config.yaml
n_layer: 8
d_model: 256
n_experts: 64
experts_per_token: 2
d_expert: 384
d_shared_expert: 0
activation: "squared_relu"
moe_layers: [0, 2, 4, 6]
router_score: "softmax"
normalize_top_k: true
routed_scale: 1.0
balance_loss: 0.0111
balance_bias: false
init_std_router: 0.0313
lr_router: 0.000547
n_head: 3
n_kv_head: 3
head_dim: 128
vocab_size: 16384
norm: "layernorm"
norm_place: "pre"
norm_eps: 1e-06
positions: "rope"
rope_base: 500000.0
rope_fraction: 0.5
qk_norm: false
attn_scale: 0.0884
tie_embeddings: false
parallel_block: false
init: "normal"
init_std_qkv: 0.0266
init_std_o: 0.00542
init_std_up: 0.0266
init_std_down: 0.00332
optimizer: "adamw"
lr: 0.00108
beta1: 0.9
beta2: 0.99
weight_decay: 0.2
lr_head: 0.0118
warmup_steps: 241
schedule: "wsd"
decay_fraction: 0.678
decay_shape: "linear"
final_lr_fraction: 0.1
batch_tokens: 65536
seq_len: 256
doc_mask: false
train_tokens: 643100000
steps: 9813
dataset: "wikipedia_en"
Below are experts of layer 4 (counted from 0) of a mixture-of-experts language model. Rows are named router (the router's row for the expert), up (a neuron's input weights, with its number), down (a neuron's output weights, with its number) and show model dimensions 0-255. Each number is 128 + 24 x the weight over its row's rms, rounded and kept within 0 to 255. Numbers have three digits each.
After each expert's rows: a language model's description of what the expert responds to. This comes from a sample of Wikipedia text that the model never trained on.

# expert 14
router:088125124124128065130074142166107147136114120137096122121101127141158100106140145115134142141115138159162124154099090147196164149128148133111108130142134119181165117114090116063137108136124136122121133149112198127106158128106105082128153172148149119121142127124170120170125127125166134170134102156102107122165132103114106147132153143124123103109158129139138096170140113121153111111097138154127136097115145116107099129201153134108085113095177088126069144148131126112156107169143135152132117136166164130144089084146138099143120120162168152138121150120136128094120120170167099122087167166143163123129135135161136095109186114153092113161146144142163141105104156129136132154125097119122119118140120107154121129129117144117112142170127123128103137109113133142123121131150154
up2:122087171109094176119159117129152122140108100186149095160095091106125159124108151131163121111157102102116138125135117116103147142076096120151117125171126158143098085124171118111175133097113151148187139137146129153160208129122127112145109156167157107157110113087124115112149111150114111138107142124129118150085143134121139113065146106095097102161138143133098130105162140135143127168156127114130146096132153168132119151134122160079114134154085089112133094128159100129138102118178104124147141122131129155116130098116161121131146136140099106101157131121116141131160145095116094183127101124158105109109172128130128134127121153126122124129146119090058146132132119057099114130157116118134081133112123135099145126123129137139112129115135151137113152104119133097137171111120104
down2:122137117137088122098125137096139094140120134117137149117163109167161162142137159115097113128142124163161179106092140095089120125171112114133125146100152092092115152123125116104102139100140046148103097066107126136092112125104137111144170098071121098157067118123159106130149133072123141164125128085150141100151153120119152104151149113149165175102141117094175129098166158135140106136113117166133154122133121093164129142135127154156079140123133148133109083127109098115133164140095151186108128125139125127105128162151106157142129169136149124126162133121134127135103123109129121109117132153180115153142112060099121139130164107143147126136149123146126160131127111159125130109098148131126111152127129139100098124102122096125090138177160136143164121102153122140130115130154149
Description: Line-initial list dashes and "List" headings, plus words like first, last, next, only, except, and the piece ast in hastily/hastened.

# expert 22
router:118109131093090112109111148159140157170128114105164158131140112142127169148113152125096123129141126120194119100148113119109096101137150156093155091118114168139137127101132128125147109138166125128140125140126122117138130108105158115145100158143120143151160112111170093118158148160096140115098117117182116131175108133164108116144139134074129119121115123127082148111100128102097119129183109140120136123178171147123112141157130122152140132117146134158186126160111134126083098140141145141115129124094130094102120045126099136137127118065136137120138158082159089148121138100147131124110137176106122141150094131095140111119144137121079142078117102119132114106108195162162102122091140109081137109115129146116117136138139142124168151089137091151131086086112102141154131141143101
up1:127148132113161148172098085083075130114148103130100136144155166127131147128134138142124096133143154143096141186127132120127124146137135145091139143171117152109082129131151151125145094120150162122132130127129135090138100106134127139097103100168089137167161171125165141116159091124101135122115126178129126153118170170118117084146122133105119129154100146159132127133140143144151103169110152139103118100109097086111130130166136100127127152093162134118124113104125142162138161168109131135132123125122085110103150117176140125147075135146109113127081096174086151126158132114103147139107091099133168131110145097144120144110138092121107169125132135102134078185109125067142147102091169110102191089121117116132127105134112128128115136097163136131115149135172154149113121145135093
down1:083129100157159178128112131132092162151149123107143097125138145167113143129139146128103126075116133124118098144137074121154071086119128119141126120110143111129082120105123116133108121135130124132121112182095171152124111133139085120143169084125140119113088148116105097132080146088149108168133082099135107124166119145162141134142089111158137167128107094138106162154162095097132158113124116127096140174136108136114160152156106120159137146130166112097134151128141130134175153147115114134146072148168107117143120147141135090137102136100115111087142119126155139131105120120106188140149097177144137146119170128129181151109130141120155099095190133150083139127081144121112131123099094121120140085123132081134118131136109148117149145153131127126150132126145146114094106175121109
Description: Abstract or topic nouns and suffixes after the, a or of in prose and table headers, such as forms, social, process, vocals, (Not)ability.

# expert 60
router:131127155111127141097122130077153097108119159156118161144103125095131114145106124137079156097102101097139131128114118171172115146138126117121127144121145187146102112113134092098132139134109144097106150134136123092114116142092133152138114119108126135140186134151102139171119142133168157136128099131105125121154123156156103125139132113141129131089143162119159079112087172150159103077085099116110114103100125063162113156147169134154135127142079065123175124172121086126184148156111152123142112133135166140119135131116200109176137124169126184134115141120135103117108131100078129133116092127114115122116108144108100129131141152091147152151157141131132132117132130132141126139143123093124135107112149159089117129170152156125095138144176138129091158165127114165121146121116130
up1:095127127126101150101102138121136115089136114147113133143123135118140141135145133105127125148138126159127142138163115121085194091091106162116097131144127107112109132137132134165134178112117122123117162164143115112138135097149144119134118121117095138089117149128089145116153099137150079065158112117128096108114118144088117090112147110157144134089137133122166115104118147148109148176113162114127103130120164105117122098157128137152147111138139116101135072144111130136148090130139070128149134126126111088112174145144079148141151154128113157105119128167157160089090138175104175151147139132077141120142112111096128157144158162164099138125138096101134148142117131153132128146127112108136138114116110144109133112105172138191129133139121145185176112115125165137040166089126095
down1:108116135149130147094139141134125133128106120144129072122157161139142120186156182171092157125120122133118116119130091152134125121102119148119092130136128115175157125140161127136108162121102138090150120122103157105109097107102089100145145119149131091132120131111125148120135123190128110101108079106133119097135163152118073103065126117149123135187097099166155117109104141179118143108108152145159088122135133106153115106110132124109109079130137082107113152143152135135151162145165151151137121163108156137131122156125148091135113112145145135153105129077137131123122141108112110162089147180105142117116110153138103111151207142185087129106139103138139140120111150167137156099086136149144097118146168117161140120095134154118076137130143105145123141146097109139117109109142115
Description: Middle word pieces of foreign or unusual proper names after a capital initial, like St-ot-ler, L-est-ienne, É-co-le, Van Z-ant.

# expert 44
router:120154131116150162145113117108152098087107061095166133163112118085120143140108105101157133122112133150150151131149088128143084143183143133159113148125111128091143152095139089134137147127112123099104102129138117115148100152119136141140183087089113172114136117167131121135128107136137103160166100099201090129158148135147107123137109115133157170145125123124118123125082133124130121108144136118121113116120142120178157121129107085089117108126093110129173179114121149131164137131108099129144113138118121130149158075116120151188111161074085116126125121145119116115141117110180147126159117134102139139139103182110115135118134146126139140111124105116151161132112151172191115167136098135143139157116097134118131163128120157140172147106096098139112167116132126087140151156167102
up0:120104136136135184131077125111139143102110079088128102133119126124141135107103134141098128129135089122149116077136130107143114102126105099137155115156106101161113081135130193091155133103135138150154122130104105117137131140129107115102150111172120151148175139126103106103087118130169108162148130117126128147141127137140149122080128185127149125128103118128117135121101085162144104141095166094133116113112126119131133155139143132124121143154174127124098098111165143151141136124112124116116151135132081125121187196139106117162143129148131159129162118144126134121155105195134140183115116134121113158140121089102105130118106100110105138086084130133129142146125072102123154129092167172129133180132121117108209144115114105134120106096177138149132136119173112139104137142085153
down0:124138128089144089141094132096135160151099149163111068132111149113118156109128125183131176096126138114122095151093143153148125101105125126108137113158104124135133144111152154080167121122119121179142123079133170109136125131168121142139150155099115162143130137117152131160074137100183106150113129104158129097141082110089140142122116120156135111116135129169132142130125119145170118093148116116116128137167055112110145110130134132119119085145121071123132141158122148160093108127135147146136087166103119136150134151156125142169110149132162146104095128128130098160134128098138122132168165095135121105097135134106119101126137122135099151145087176123094128115159129130143145180120117118084122158135146129128108148152109125156104055112133124067160117157139150110117097147105161
Description: Ending pieces of surnames and words, like R-itter, Rap-port-eur, arm-ist-ice, Phinn-ey, Cruc-iger, Mistreat-ment.

# expert 63
router:135119155141135128155132114142138121136121104151122108144119157163128138145133119155162133119131137118090140123059153123120126136084121120112162146123188137129120196112124144112141132113154090157096129128156159138161127121164113091140130149156097114107150142143123152097135102169124155090102120149125099172118115132138137144103120136135157165106130250141172154134173120188131117137190141138104123154060126151081095091088077175116109134133134136119162119131110165110140164094136134137116104146123106142148120123133076127118150131140142128108133130157108153132130095111109122165114090127143124140123141151162119143136138153147146105141104124150146110121132141129141119163139129128160132130095085157135142140122117137144084141126121156134163142089143116109069117118116130
up2:113080124096116169096063120105115112111164154120130108165099137140124112124147146098099076112138135151110162128158127116123125120129117094103107086140141165107136110119151109138100120127123143127163169085138175135119133106152122197122067085103160137155112151122170082160150108125118095086156122112145119124136137120106125124124124136137137104123106148111083130156072129107163092127135161081127142096132137117167159146151167132113154110116137116101111165152167096114139102154136118110109147096128109122129177137093101126125134131116129110131121072104131112172175153097154113121140104083110166071150136146108144163159127152115129159137170089124113122131111142131104125130108126128127129136134157102113163147155123113100118104139104114154084130126178133170148111127125131
down2:147131127134195130110161116149163142115144148149106157153123097131138108110123119157141097156138139123109148092136140098112108154149080099175114148155117146108149143129115152117145143112145113117154124117096127114128096153110142153137140132128157174104132150151083107097133125103110136141101190120142163127159147114101134131114102124113132125155117115149116122142093099132159122117116144143142118101167132108083137105136094159204159132162101154126096110113135129149123073156117163072105146108102136145152099085129164137123175147135110089127109062125133076104135138158143140129121100093159141126167095124152116101128110178113105100164162126126085114110112118129143113118103135159135112143153157068113148131129112143146098109134152152145090103120136157103108147109189149
Description: Commas and periods ending clauses or sentences after nouns, including combined forms with quotes or parentheses, like ", and ).

# expert 6
router:132097125150093149115137087136149108163098122160138101170130126134102125121164102115128131129113148149154107120072151080115107136132107119113105122110142112117126088108115173168120104157116133193120159129143128164092143126127136140113111157128132134084166143153148100111156121128134152107114151176103139133122126167130108138095099127114117186203143105093123144108123119094123132141240121117123137129143127135125103082121111103119129109165126125166148164112134121150098124105133122110110130126120144102119141056158105123113156141052109127108136159100111148099101162113152138155101075159091119125144118152098135122113138131088120102101143081111151132117128137119133134172115127106127149117092108136111148103150137126115137156144116112109111106125138151135145103173124139
up1:120104122116121165145128157117125162138159137150150115135161140133095091130160119104124125152118157102160132111128120147122122150127107120119133123128110092139128112185144126128139154092109155152167147084146083111152136087205155117148210111128152167141127127158129118102105146142114136112168149116138104150137139130101114122133132105142111117107157138139154099162161141118120121129128189135132118138111113108128141110128149192097099121134088124132087121119108122128118110116158092125082164146121081129155119142099139076097066118178153145090102110094129130088131136172123134108156105116092146113121120093107125147138113114145153117101086115192107150131069142124132117134144117119094124124130166185133116130123098152171105143112162105082145125116120124139115157118108145
down1:150148171148138107084121132149150147095140146141083143165137118155121154125134122132107131122155119173131103086121163114120153117145132108121121127126164158124171109153131145119152153132142115092130147096146121068125127128137105159075097127118159125152129168160185075094106126130126097122119154115095135137156103149124098129156109121126134094131112145131089115141104109118119125133117151123146195119128140123123147142133115152097141178169139119138099160114093081121142080149125125109127127136123133131095080131198142120100126152132089097141121147071135150123143169147116123143143125202141153121113133116064143117113144078158162109124110080134112128056178087143139117154127147140125138125155133139154124102141111145108090126129107134101113114134140113139093136101134098
Description: Common nouns after the, his or a in biographies and sports, such as album, club, season, contract, election, school.

# expert 30
router:135122131135146121126134156123131080155106133163142105127125101180144154099123151124152104188138106103121091145067180111088130111138129127111123190148139094103129130092130141099132098128141083193113154121117087179148096121153107090139128160151159130142116106073114160145116087097124154131074142116191124119130107099148144124148140093139141148121100153101154109135115138088120134123147148110129134092103145105133129091081119196148142132130178148148150087145122102097086124140172133145117141143141132143153173148119099163144119152178132101079155081125144154106129118112133104139131142134148136135136135146153119130115126131127126126119100142132113145116127100151147133151090128119116112144166128115088128138113127087132108119132104114132143124108144107109191145158152127
up0:119132127137113132142131110100138139113147131129113115117119126125110112130125114128117112121120124155125165120122139134147134160117119102090139131143176148161080092124161084165109122122126183139142129131123176088094144100134174151162138080132152130142117138142100113110142125154132126091175178143077103117074109145113124120098145118107115122167128156114140124137149091147118115126117136142107125146089077155120113134181118107093150158099145104127130151139119148154113107137074127148075103136116117122125122095124104135126133111125120139090128135096125134122127128152111153148114070098045144044153109137150133157131108128151142170128124119123134128183128140073127119127082170136152130088108091135122191138138143097110136087108164157110124137136126142117095121086089119
down0:120077140155167102158090129117112125096090137119168114132124144142146109141131179134085116132155178138088110122133157112117105131147137144117158126146095109120141129140098119109147103113139147150117116117165138089083093120152133177100126105177112114141115127164099144131115135139083214139117036121140137130141150126140115143112116094190107103111104146121119073155144151118133104117110142163116151076110125100078094135136149141132155105120158139098124139148132132089107110113117141145129131131166152145145146143122101126144133120130173118145163121139100152150119130135136169095100124116142108159130103145169188136121087077092117154143142168144129118103140097123147119113095144139123123144121121131123111120107139123105069117108118127091117180143128136137145149131107151
Description: Conjunctions and relative words joining clauses mid-sentence, chiefly and, plus that, which, when, but, had, has, and commas after dates.

# expert 0
router:112114109126098124110143122141138123167178125125101153108100145120102079143129124099132175126134140130154139181100132159107142112184141139128126146129093117104102091155117097103141090107095133092185110150143167107099175144103115140099139171117115097095147111122097123153136102115149122154114103131119146149159152118140148137120140121142131138107113114113092105175146144085101101143116096110109140213136144141165144110110121114151104141105096107139095146109137090091111187158125142141170090121123176121154107114105166089119162144140149156153165129163130149120124144100151117115137155136134144108145124090109142123143100120128121145111151120077121147139149160116144128114085135085145113117147135124170150108142181148142131167152123093144113103140172096134113145120162151
up2:102109174129110126193142103074104146176116172109124139130095126179126105108146129141144119142101159126142122107144159098093159145093129088137125162160143137106164128156124149121085161110142163138134148151134144141151090111147105101161173101137156116147131100132128102144125123113129160128147118123128060084133122145120151123097133189146140141151135128144124122103110087114101167172115152107122108108125133109106144164141098166101111125166142137118126135114147114163114142130156119140096165117147120103129107109099112122117100105131122156116149066115090144144106140146102099157080094148124155105099097129158101147119143122138126165112162133120116087128075099129141136137133132132123108158110115090095174157147112140120116090101134120050156157122121129163138116129158132
down2:137130120085076128126114183134129126128080112134150175114127134089151174086149140090134147141119146161120132150162107119110118134109115119141118108134155136119148143156141139170136149096154134137145127155125088193157156136144136067138118099124122131159119157151155162125135144098170119109113119129137134094167137123084139136134085147149107110112155102114103136099162165139109141103163139166104127123155126149170116118149118106093078099124121128140158157165099160120144113137170144146141093105147087076096130083174110092152120125120136106127141142131139110150127118113101114131148091124119108103102136149091150122085144082115097130126114128151130124127135172120126171107147123154107108142130112103122145107119164168126072090110179104121135120127176146080109109127129169
Description: En dashes and hyphens between numbers in scores, date ranges and results tables, such as 6–4, 21–12, April 18–21.

# expert 1
router:143110119185132105136149154108133098125121152117103110105111148138148107098137162117123104096110145127116131145091139114130120138116147112132144153148173179137127068180152145133135118130143171185142127160191133072101157092125092110122128160155095134136135141104144111116123120106135147144155133079114102089090127104155100121136125166149131123126139110105105134106106155138143105097127144152131120172107157137120089136125146101108143118131104189137149144130150133102132098120169158120102170094103130133141142176147072165118139178134152129127127167157114165139142137130161138110096125112136117147148141124113081104148100144155112165133114128105191118118131159130134103137146124181174133140137111134107097142110146122165099127130115136163158073151083144103129139162155120
up1:160116154131104169121129138140140120114146130190153117117146140099110185136175116160135117137167086162141152098134129119107119104126154144109149167132107157132131133115147135119134130113135113139115140112121113096104117129080135139107121132138131094160152092145138142142161162167119091091138096134120119105108107133163134127120158132142135116125146134137129121113170136175123141131129109128103117129118140105157125098153125104061136146104158135106105148139128135114110127107119133105134128132136160118137090131069161112163128149125122136087139066108124105102147075075151039107122156138126162096136125098162170131152128153131095175103152129100168114130107199092138119086118160102113149143128073127118136142130111103126198109116113141101153135100120160160133105103138127
down1:095144125115147109096094134084149122103146118121118123112153121100162156141105187135117100147115096117165130148101141127082145184163118087153159132155149151113145146147107099129165187092134086157128105144126110132152099135119147104151121124121094121135137141154144170095189089132127137066121162127121131108148095128115141142148138124125103110168106120135160098081123107102100106142105165144113119170149072141127152098108109131122111116135157121130097119134121147121148131134123166124091151134116141135136142123104177110131093129141150163164114082131159142129145137148162116113115108131152146144111121089081134113096107179145150114108113132122171138144145142191130123117144130130087111094156121127108113163116124125155160127121121123143143153071159133070172121096109144
Description: Spaces and sentence-initial prepositions (In, On, During, Among) after pipes, colons or periods, usually before numbers in election or sports tables.

# expert 47
router:091120114121094155137118111149137140117112059111096125146103126127159123144117134123132065144145120121095153126112150130134077152162123128102112131149109128145109091102127162122099144064133138127179141148080149135106169129138103125117107076138111133146128112112129141150127137117134125153114147119139129149155143130129119099152106140146114142127136111182096134113150156160121118137140144126104100109135113119105069120151110070152119123106142117160080120110149132138085126138129150158170120119091079105126191107162141182179118092122110101149140126153125160108146145148118147123135098116094127158077106110136126110136150109148138144138143155151160107124087094125147158153093097178131121138076187130166156079147131177142140112122123169129109096137113138153135141138146151
up2:133086143112096120149152136113140135158087115114142126135171133085151122098145135143152103121090112174157140106119118080116153139118128143100138161166150138148144102117104139162109138130100147136138142165130138106112145116169128141081105108134186132119135096089130117137140107101138104151141131125115129107107117119108152072111110137150095117107134134111113123188092097125139105098115121125133141119128138168116097098169135132122084129133192168110147146098110166109095114122103107145088165068128122138079159156115132117118120150139139120125158166133134145121116070150077118126146106090120131099135124141166115117120125153077189115137181143125147134156131103137102116126183107166195079122145130127144089148127166116152149139144155146145130133140138114124097137124104150
down2:131161084144143114174086147162121142102139124099200129147155128141157097144132117108084149111108110142162184131116120169167130070107105133136149153126086140142123116126095096112148125129130194164117143134118117090170121091114136127162134150128104134122140122112126146138128141135140133122124096113121149133090118156118128141130171094131108149193152098095112102147152101120073106113144094136137182138142135089156126103134143167157120104175113118121154140126170147086113136098112140124135161108155144149147106107133113115163112130157124095098100139129133167147143114157174104134134114122118151182153137123176127118131110161133139138128120124114129122125101079102142125100109088127171082097150092133151184099123137121097127089137143146100135117105097117103113132125123135
Description: Dashes opening infobox and list lines, and section or field labels such as Phylum, Occupation, Youth career, Awards.

# expert 59
router:121148115154180158124142155093069105114121127150085141139150104168152108090099110096136137154106137124164100113043153141139132143109126135131119161089145155135131113141136094137109082122134192132142153110153151107159164141144116125127119142120171168131121143188176143138105089164113123119163139115101099105085112149148122126137123108125084130123142103159135120118097138147130163140107146143163131142054090156102116115144148146133116175123134107143130102118134133131104117122146134128133127148095120152092108144115081118089146160161111114150086147156114171149146119138134119154156114070133102136148154144133145132122114152157130141160121154149109137144136067106114114160142143119125140127098109112133148143128154064170115144140108098139156103153132136134112161102135110
up0:168113120106125138150154140157080165153097131131124104110144127134125136120134147102132106126134127101135121151114157084124157109049106150126103164124080122090115116068114151178138092155134135156127142147145138129108137065139155091125171151099091111136109142100123102134116131135140150129125125165141135086129160117142147171110106130120133120129082135067117182120122137113171135125194103107126139179123165139084132129113132161111138122072115092130112121119097142096151121115111120116068160151131135119131108049164124100081140137087118097121093155142131131105124113161120146139138082133127128135115120122140087140142104157112137141113137114127161131180146146111110135166123121116156121126150139102161148131107137107150113124129118163123161097127098127129146095105108132
down0:136114190149136129076151151174117141147097186158141142110133102119173154140133125138125181186112119090149117117143112114114142111137107125162095124144109138133102145131144102138102108131096118145143127107133152103114114130106136134127145155130115134108133129110090118130046119127119104148121119128151090140129155155089123162206105106129113135084099057097125145093141122130127088128126113138104131107108142127131156159114130151122095128141127182101144129122145141136101143145091123116138087146090115111115153149178123118113119086094141101132150185119127123137122126139108150092079096110105130153108177100119120121133167150143082138110153123135115119152134194116144151148167103123133151099106145135124120111127129116137146173104154131127174118156170133127146139119079114
Description: Standalone space tokens right before a number, mainly between a month name and year in birth dates, or after table pipes.

# expert 37
router:108148144112148092140137124128148136104123113148111125107126168116106089133124108103156131128146146067119085119134118120114111091109182159101130126126137124137142123147124134107109191114104143089135151170085124144129136145131163144113167105135147078100148142146115112099141137130113134093096125194156127154106166126096093125149095153148110114117101086129133142122137171107118136137133099167131115148128104077134189137138131094129122129140067110149157135064120131159142136129089177078138157162109134117152124130155150152125152145109119122130130090113167120145077130135116100119166163129118158142126185103120135137124122135122203143119094140133087123144115163151098158103128162134132090133142151088161116159123088113108121139105134118147139142148139135158126145107090145
up1:112123149134127107119139110065125097125123135174107095154122133135111108160136138140151058153145135151090155149126125089153122167120123082149158124116137100129130138111131128131114128116124120126114138083135120124141124135134160153120145086123141172173061181093176128131134112106129129120161181144119138139134106156162125115154132133151150137118111152152133175154140113168150120125133154153148108136100092118117143087118123134113118124141154104133108122092123136120075152114129073141108155111149126147111180141145139134124126107136078136139133132118095166130174108106097117158147106086050151137086071102153140125127133090115144138127119115157167147172112117090139114128148098132123110149077147130128165111142095112142156102105124152082146132102106086143101159125119146
down1:132138107092146174117074170120149113126166129106102180103157102116123140118184084121154099115128094153133144106145140121118149119162142140091134120126127126163134136155120123186145121135121066174116138090132136114127162090131124126121141132167148185124166122115156069122169138113146088145113105103123095131125137152087142137125137149153142162008109151137100142142139124118115120156158108128168155116146116106120138130124122108110114087126111143160153115112119128145117153119144146124116113184106122124150137209125118161127142126114141136139125098129121141133084110143136139141137104131147114130116117131106106136124111154105121097151108111158152079123119098134110140142115113105111141104127123145111112126117100146121118074196137135143129136125156098105144099149172128
Description: Letter z inside Polish or German names (Gryns-z-pan, Krzys-z-tof), and leading digits 1 or 0 of numbers in tables and lists.

# expert 5
router:121135116079117103116151083127139185125130159107152113098142149165093131075078136132107138146160128139155146117123120078147142106104168117100076133130068106133120174094155090126152107097108091160139129136105109140135125133108138141088116083111132126119127078150106128138128127093124165105113094171129146128181106119168136154161129128083123151126164098087143124119166161100134105135122146152124069110117150145127117140120174131152124129144140139115135136125133170156125142132103111183088169100146133121169105137127157153136095084170117126117118101116118138137150112128142139105154118124151132132183137096104149118127163112135095154150118150086106145114148110121117177122151132143136117106118103101147134109101174142139140097107156141111085133085118149134109128110092144
up0:109146124122153111133140107100131143140161167145107120109114120086115153142134131137172081144086086164122128102076124096084118154132121079128130118136128168125136123169129148105130135127141131138147126126130117072167102132110063086110103139135108112179119105112143140139166113092116146131111099132134104094139144158129137128097155097148134161137159120119164154149112120154160136137141174137126116067139132129103130160127125137147161140164132142126135085106106147126092155137156151156119147147115127174115112201122108129165097115133105126116057134102106177106111125155117125201133146112131112112080120137139093136144130107150136111110128133157131133116146149121134118120112152140157117173126131116119173098142124128104159119092094147049146137094088149125150114141135120
down0:152158114101122131120140151126174121146154138165081109121119082099148098113110147132174138119047132128160149157126123149159146120137121153120154114195148111116141109160155141135128114148140136100111097147151111137155123111142158122158134091125131136145139087100157099132075125166124137114096094113152107117103106133144139160123120115105128109157090186107116132113091121119121112106139129133173159151140107148151117121109122157110129122135140145184136128136083125143088162152129141115092152137163131111110108136121113134153141116081090124130143100074101137165134159116132161146108148119174084158145129138153141132153139107104132101101114104129118142127128163095113093156165145151112115101115129105152098180121112079109137134148128101138079133094140188162146088164126162
Description: Middle digits of multi-digit numbers, mostly zeros, in years, areas, elevations and money, such as 2004, 300 m, sq mi.

# expert 50
router:151145110126147129111121112159165112071132089081113150173125171143151141093110110139119141124098148115172123143122044160112148093096164152076178150135112090141120140139118097109125168151113165119126131158123109157102099111141151094059160119157109139141103120128114173092128114127134135146150082124147118131146106138106140167144088123121113117107130128142116121114097134136128138105174159104134110176121128145123185109145127123128143120159131123107137138109116126132104136130154111114147111178084125148122135155136171097142091149157155140140102107125144129127170113117116135134133147114156129148133166109104133140117143126082078145183153126128112172159121117139113117084072134120137172135104130137105132141086150134156132129122106103128129133158122159181145127098099095
up0:130124159133140129160145095136150115143133091138114159153143114125088154130095131137116072127093125130130145107108114130134129141132147119077113100163130138136082131122139209135113142169120157159131142093172166110111160142105137147138158071086133138134164119120139128107151089122120170167150112125103153137158166123142110139135104087140155117143103148096120166155166128130139081112139145117112136138078147117127129092148172121113138147094130134095118140094121170131161131105116157104148100124149097065103138089119125169134127093144114170146109121125083160103116140143099124118086120129081108133121127134062123138137143155132181117100084110122183116107156115098095133140099153100100130129127121141132139138125112123107156083124145115117124146081114140114165109120156112
down0:144114134108178111130133103109138140101145106163115114146137075115148123109143175126146073125132104127130129128126082166137108172133122139145144093100110129117163124154131130122082146153157143122104178144145117139124176139127134119132121149118151116107160177152139084111119129130100121149124138119124114176121099100136120137117149139150188129114112115136167142094116159091115102156117124122129135111093131091121195110135144157162140110121119164091123122095119092135141111100131156177141116124136121090105149143137161141145140118131131117130163149124110116146130110142128098167128097171116130122102137106143143151121107211142142159133117077133081089151140091107137149154113095137087124151114180146135054146102157120145146136136129091117093094087150112105158104117109083
Description: Short middle syllables inside longer words and names, like med-it-ation, Wolf-gang, Pan-Hellen-ic, att-it-udes, plus year digit 2.

# expert 36
router:133097091134110155115144099116116133139160137089163121142167134106135130114118101063146109152109123128123120113135095088102076138160131151126124145104119114115134118113149109151081124111148156085126098141133082123114083135120128122152131139131136123103112149192111096125127131101074168139136135159177128123140157182146125116127140140090127136143070136115088163134117078112093157121165114116112146194142145107153129149086124112127123117130107169119179118104106136118131150106112126109159086116180152124145117103119087155121127138065064099112127142118106131155103153114154124141115140098122146123125140109126119186144130151100157164079158109104131134168160150122123149156129119108144111153127116109092125134138119153138131112154104161128117100093148142105152079144137126
up0:140119173140149138128138115150094149137156110114140114109108166080134133100136138133075058116150110107113118088169124102117151208152130058110146130148115162098140110136121140150155072130127159151149136133141145115156140133119142139144117169112113164130183136111173122142137204107140165124107117139101126106146105156159103149121117128103142096128107133134115086166148103143098124130092089102159144120095127154139103128120142133122127104125113091134117155112120135128126099101125145122130117125107096110125130086174150099159138073112123143119132159154117138113118134104143161155074157100108077122113122162171096154125153135124115187144114093140109124149113120145144105138112153108136117142143127150130162142129123122125156084137110114102138131108155138080129180130125161
down0:114143141167156087102141113144130081113148170139094109100145140132113087143129094121140157133125171111122124086100131141106108166143133135157146035124140110172146141139148144099144131155123141114135109145148134102131134083113116076143134108160104145146106129125116151126130104103156133126120124131143103125113110146145130112146125166088128111090135118133126123122123103148101121142116160103079078113138155116150141113151150132121112136104122098125155091120096147106145080131123113089156114127156168112188143142123124092182119146154150156132188096128112110144155097122199108130146142153112117142115140126138143128118104084148131113113140141108142140128181118153171091116128132182160095063086145129107110139120161128157159130080133111151090115135153102128113104130115103
Description: Final pieces of proper names for places, teams and companies, like Street, River, Island, -ville, Bang-or, Hung-ary, Light-ning.

# expert 20
router:112166141118097157125141113118115150121081179168151129128101154138115121111129135087108142186138153178169128151132161126126130112088126150121102149087121116121128159122089120131150162097109151182132114122105090161120095136154151108129113109143100159099158144123109084103165093107077139125148114126099106142131097113075149134123116097108156128155113130113084119143161171106129100113151125173136126159094112130103109108162133158115149142082089105134140133139130167133140107096132118160093116116173146167097119084122146110119139131128117119124168156090136121139131132103141104129171065106140104132125113143164145102112171138108128163120155157121134190143151103136092138108108094126131117106112108105135114084131121151128109085156130156092159145118143133122132088130149147
up2:130143165138184129106154104105183082102108113114113155173112103144136114139162140135127132096143156132138100177130137142121130167103130148068122120094151133132128132124110159131177133125142149138083125133131135122142125128141134113099138067131154129117120155141101120091153147158118078085127150144134145121100095111124140136051163166102118164166106131116145170117105111128107124124177109126139099148126126133091142101183109176073110127106132101127065093126137158108086114131118098104131146181125104164103151155142115098106104142118130146116088107111137108110128130133109143153133095143106095137114092156161134132088122140118147126135109075127106129158110117118136135135129123106105119137137139152129158141162113103157144129116165123118164152078099135140171123108167126
down2:137104116106085108154136157107131158079097137121147125131121133134088144122124097111150113092154123120108116151104132096116120131107152106143099134118174093090106109151110115130098112159139094142121153175092104116158133145122128159149090143133178188120177114185141142130165150127137144142100153161151153122134140133131103146130125122129172099172098130063169131125138109123131129128173122132138139063057129125181139126073143158104115137158122120136147155120112123132114110143081166145122111108072135133111144114119172107111131159116091151150104134102083129122089134153140132140110137161121185108126113138106137108137159144140136105112120142118135118162136164117149161151119130087135095135114122119118150127163159141123119107157075165125090105139127107117138092124106106
Description: Final digits of four-digit years in dates and ranges, like 200-6, 195-9, 202-1, plus words such as century, BC, decades, era.

# expert 24
router:130111114128147132136108145115081146124095151168161141113135118162119110085124136119109157185150119135122146127126128131143144123130148102138130102144129073131130136083131086109126093149126166199097131133096114159155123130111135114165112141110147148087114088164130149108103101089128173103113151128087103143113104099101146104131131118106167104146154093079181097124133139132151164142106113153128105124100103150134097138177144112148119109118167173159115133156143148151168130128139091151107129118149159170166089090126148132112124109117124157093085164167143163110134110167119140107133118133097127124119114130129131125147118078150082157149128155123120104130115100114132154129150103177167171109119115098137161133121125089107130128114153134151097114097113160135087135078096141
up1:151125148074152150170151116113143117163108118091137138094157140168139122146152119131157068131138151129128099154136141144139122149130102117096143130138109152107142110112106127148129142127081108116121159146136132152167171121124115126139161138116165128113113128114086157142067105131117141111122120170145119144136140132110101112129156145091117120098108139100135150124088078137159117083145123120149091125124115151147140118155156157094120135091112156145089094116156151099098131154114072091139106149172117118134131131132121100138097111151138192084097125064152128185145120082119146116133140140107173128171126145084139112141128131105114132128140123107106105197130121159088111133151168158108096127162079168124085120140152121151109108145110119175127124097127123107144092119130123
down1:139124139147111132140143148142151128100141143129096161130144128134149099139148142141136129128141151109132127155125070125159122110121124142158144110099115117098101165153121142192153106128152135127076143088053211146114162148138139151122115127127097084123135189115131136119132152101147105147147132104147119068125121113139105126133091132107158140132145092113148153087109121105152123137103138133104163105111150073134159131116117129127145117152117103144097127134154173158132094116079155147096118155113101122102107111168118150143130132129149169138106136165130104119153150123083131098178111133148149144167149080106128125127125124127111154154148103138135124142171137091151123081145137124123096138142173131125068159130062141127144144090106158120089099109107124132102145120150089
Description: Second digits of years and counts right after a leading digit, such as 1[9]86, 2[0]12, 3[5] years, plus number words like twelve, seven.